config.toml
num_hidden_layers = 13
hidden_size = 256
qk_norm = false
init_std_up = 0.0496
learning_rate = 0.0115
schedule = "wsd"
final_lr_fraction = 0.05
max_seq_len = 256
doc_mask = true
train_tokens = 672200000
Below are experts of layer 6 (counted from 0) of a mixture-of-experts language model. Rows are named router (the router's row for the expert) and show model dimensions 128-255. Each number is 500 + 50 x the weight over its row's rms, rounded and kept within 0 to 999. Numbers have three digits each.
Before each expert's rows: a language model's description of what the expert responds to. This comes from a sample of Wikipedia text that the model never trained on.

# expert 7
Description: Suffixes that complete a word after its stem, such as -ing, -ed, -ation, -ical, in crowdfunding, turbocharged, Funimation.
router:482515548520607504437531480454485470422540504510447463426432411537545481520527409455634530545500449509432453616513538534508417427552514516525527411571479601535415497534448456461452558509443474478460469517510366512502428394587522417549485484511488502566501483501402444523468494497510468466585491507532474441500492511436546525478474612492489516503464595521519551546490505453624476583532

# expert 17
Description: Common nouns and word stems after the, his or 's, often before "of", such as respect, evidence, relationship, removal.
router:518520620564517426427525508418491400431473538487416518513376413528543521524578464480575542491571416521493449571481527472492425547565545495485530477570433529470537557484476477431495578472535481493476457510481477563483451428525544469533535438479521522546437542509453534557514471518569517409556488394544505468457475508453516526487515528465467556520561527518511556575576487507578432508645

# expert 13
Description: First piece of proper nouns after "the" or "of", often Islamic or Middle Eastern, such as Emirates, Emir, Basra, Ottoman.
router:536476496554528472454561510452445458439468501537429535431458512516525540611506507479560529561582446494467363528454516434650511515517570513500475490625503553519533495569498460487453530560493498433513444458395472508431513463541551543526507544433538454498481538538493564555505492467513548474596519432517511440520441503454644543481558506420442591525488521483430568478555440412541485538559

# expert 3
Description: Field names at the start of dash-led infobox lines before a colon, such as Identification, Decorations, Spouse, Location.
router:545553562527574432412515612478466408506488518454518458387499467507553525480493456448551452586563480569567499510459569459545447413577569494489503457559512515458448520461481442487496527444475447494518456424412493550455495485553581432676514501580520475467492492519512503514493477482512521453525490447505471515477484522482497463488577468479500546504384499582487578543581517495496478480570

# expert 1
Description: Uppercase letter pieces and acronyms inside team, club and organization names in sports tables, such as ZAKSA, NEAT, USA.
router:525506518592583494430608501472492465507466515537464474405470505611503566556531390533508545569581430536484385521462548466578449491555589490550530463543489485484492464576449474472508503465429468575494533489467450498509419515533579505565517492482480443552431554550445555521481492466589496443498585495498489455465486513432556479473613587483496570406436529560451525553516368468507517511542

# expert 5
Description: Leading list dashes, table pipes and commas after place or name words, such as "- Ground", "Denmark |", "film,".
router:508578533534534470427515507442469416467491483545475399475492487546555578544488412509537583529576470526442452551452544486564506458508554433541521453563481516486512490558404456500446553457442485535467461508413484484431473493512496492556471505499560478532481560530423537590526472427528550480472547452476498422535454577438564422459577591472462620504461530504361500507575481480496476600487

# expert 9
Description: Inner letters and endings of Slavic, Hungarian and other foreign personal names, such as ić, ová, owski, and the z in Grzegorz.
router:515490450507461470424508488456438505472503566541510497484460522586546560503580465479649502534558483489452432504504601406505473508596554588552469470498454600513426507590454441532486547497492475509477497492477370490406412485551553407533479483427436372624475507606478582539489427434544565398550564515481516443458498543499551469398549501465411598484502504543445473536508448375480502513522

# expert 12
Description: Periods and word endings that close a sentence, plus words inside song, film or book titles such as "As You Like It".
router:569478525585598483462557517516504426498467541565506459492418479524558533504554420464545573498501436529475455546418568413526479502544550484515536477540494497466537453562481475416413506532509473468520507468438484447548488446576553440501572472474530364526487508542527595563476487467577605513507562400548501411429406587504582458473575545441534562443460608530439494517588462433567448470554

# expert 16
Description: Opening quotation marks and first capital letters of names or titles, such as "B, "M, and the piece ag in hashtag and foraging.
router:562535569542523479426626412425438485505446575563471425468520492534558597570487460448494509563548449553436422567487554422518484450505499568556551475538474538417505510570455477422475509536418393511514411497445414508473524419498539478539519510440568461614456560539487590579530484424557556462442542473511465518449423530390579547444525542542491482473499536610456433471637453468529498556593

# expert 10
Description: Word pieces with p or m, especially capital P and inner op or ip, such as archip-elago, homeop-athic, P-arty, Bur-mese.
router:574495603550552462478570496458460546494498478481476490458435495543559556583565471499555552588507488541442452534440583452541445446544523497531634450555502559484400551489412445496461522515477401436531367546488455359351483427561474399484581497537512477546472577504506606511474478513564522447504534468475553468459463517444500508394550569482496487466540526492452535462566403465591539522532

# expert 15
Description: First digit of years and numbers, mostly 1 or 2, after pipes, commas or parentheses, as in 2018, 1980, (0–2).
router:488488491514516489472564603486412446429502480613455429414482476559556534531520484408564522540556460542413481520427563473571505528524549536516551443582451523423549496537469453414459490532500471524494501490439438469429473396512533479597493466470587411532413550508456573532438404443534530452527573436479497449410464547474546435459484557434418545501483619540448520469536395446563503527566

# expert 2
Description: Quantifiers like many, several, all, both and prepositions in, of, by, as, often in "one of the" or list-title phrases.
router:511496525510535452512491507495475467430488476500461440414509510579536466557544385456467513561554421586429493546512458460524390477516541506503559441508425548479520559523452506503487555459465438514521459466490484387477453420537495464510518502538484479531491522582446553516519411464517552434603537478528431461530494538494489491520609556458473541502406474507454589496519503472560437518611

# expert 11
Description: Table column separators, header cells and ==section heading== markup in results, awards and election tables, such as "| Notes |", "==See also==".
router:526510487564517426488544625481378501441458475505511441425473388547564456503548532535497527537580473508473496525419551491494457532517564491553510406506502558374505570525494446437445525472506467541450498392434461525390481519557538499542544539527492482497478526486476562568443459436568508487512552416520542517524443584452542494468567499474466513419391516583440507432489484450541417514568

# expert 22
Description: Verbs and time nouns in career and sports biographies, such as wrote, began, took, released, seasons, years, often following he or she.
router:491553579557586475521518548450542435430389587542444506464452460547549515566535486434501609527482447546409441475444539431466494507528539461605520438485414643406569550551466470489458569415441449563431477494491443542511404479500472445550518512576498449517453530539477494568481460523572542455550490435518541397489371528441551436471533522443454502517487636520506537549541446517574522562502

# expert 23
Description: Mid-word and final pieces of personal and place names, especially y after C/K, such as Macky, Quincy, Clydeside, Angle.
router:572562575587462423470507534482409503452466584543490459535505514522557513594533518459523531514485478504468453538414553507463428428519513463543566506533454542525471436550436481450409493495520437532532469510443486414485364440540591441499462472432521480534416525546506588514421435505503579457600574496537538487483481465472626463392498437500480482463450463496425489540514509462601467529509

# expert 18
Description: Inner pieces of French, German and other European names and words, accented letters like è and é, such as Dr-ou-ot, Mont-g-omerie, Charl-ott-esville.
router:519503540490528486442497514483402446511472534547462500488431465502492466482501487513514584526497469509470470609439585408603499443612560525479500491495459553582450480500506490443422530526419470455520467492508466418503485468542580470501608444506655526596463495513431530529494474476583517432488592460492478491392495576487509418510525568512455533482458503535407507542522444452551513608518

# expert 6
Description: Middle or end word pieces of capitalized proper names, often places and teams in tables, such as Pan-ath-inaikos, O-hio, V-ancouver, Aub-urn.
router:585579521550600458522485505461505517405485572494489364483494509595561560502499513512508521534589414445482444487466554431512376468512537564582641457544489522521544444514475501411430498528410483466503422460444541504462429489561560440538524431470522464563410493588472506532400518431496530505525455495520597444377456575503494407428531522436465516523559531589398504567454474445585445495482

# expert 4
Description: Row-opening pipe tokens in Wikipedia tables, dashes and commas before numbers, and month names before dates, such as "in December", "July 1,".
router:526533504552537469410577574473480418492424521538482413436518485533556552499527455475504544551502490591419454506487555415511505562505566470554555395582453529482542522611475429515450503553427460578508475438455508500435470460552468526521595500489537437531460565535459531571444502395562533500511517406491421452470461550443595467498550563503458517483437501543385527519524461505527535529540

# expert 20
Description: First-piece consonant starts of lowercase common words after the or a, such as t-urboprop, t-yphoon, c-rowd, dis-guise.
router:556527562497524467512569531435511483502524504497459431492419449543561565621499433485545577565550457499504496515468568487592519409537492473505552467550497527518497491493481461465438460491431397537521490382492422479482500506581551437499564565458567463474475538507420565564497536436533573517560523370511488478436481498440536418515540579514492484439494579529506555509578493449495527496533

# expert 0
Description: Conjunctions, relative pronouns and complementizers that open a following clause, such as that, so, which, or, to, how, if.
router:512506499541541431425512535465532468448454561519426479490511504529507557563551430415549553567551497547353396566453488381545524498542557547556602384530515529460515512547500449470468510516518479506582528444494404447538432433486490529524543533471486418580439573557493498526434449478574516517499605400474443487509464537405513467527493478434413542502480560523386499461489440486571492449610

# expert 14
Description: Number chunks in tables, statistics, coordinates and populations, such as attendance figures 22,782, the 525 in a points column, and million, billion.
router:521516564543525497462515571504537438479474574549402473393516492539484565584532467499527565604542457572450445498395499459576499492543559553497542389581478547477505445561451450453468512480422485486525498489466492453516493472535546458563500432485544457584451534612442562572441498449533475518541610437520498463527361553469611451480572520426467519475437571532477499590479421508554546534566

# expert 19
Description: Articles and possessives starting a noun phrase in prose, such as the, a, his, its, their, ", the".
router:516526482533553474473471447435458441415514517571463381475464502487570481602544438508551513527580466596403469531499523431561463526489509475506517443564461506460484503577463478464463544496537495491497454517530440521449471481560457495571591513506514496506478577554472527516380533418556491431502549461481463382433427502477549449482549534444434550422461484488528508593565517521502515485539

# expert 8
Description: Word pieces like ol, pl, il, often after was or is, just before -ed or -ate endings, such as isol-ated, resol-ve, design-ed.
router:453492470523499555404474495489455490537401578495434512443446471621510497538497470401501559500608405567514451573464491460494456516535600443638585465552466526426474566502496441486501506479506395465581481539484476502543473444494474522522535431504556456575459538570508595521415515419500550488484480477521483472480510510474534435480484459473466606503560490538500527601532499467568438547465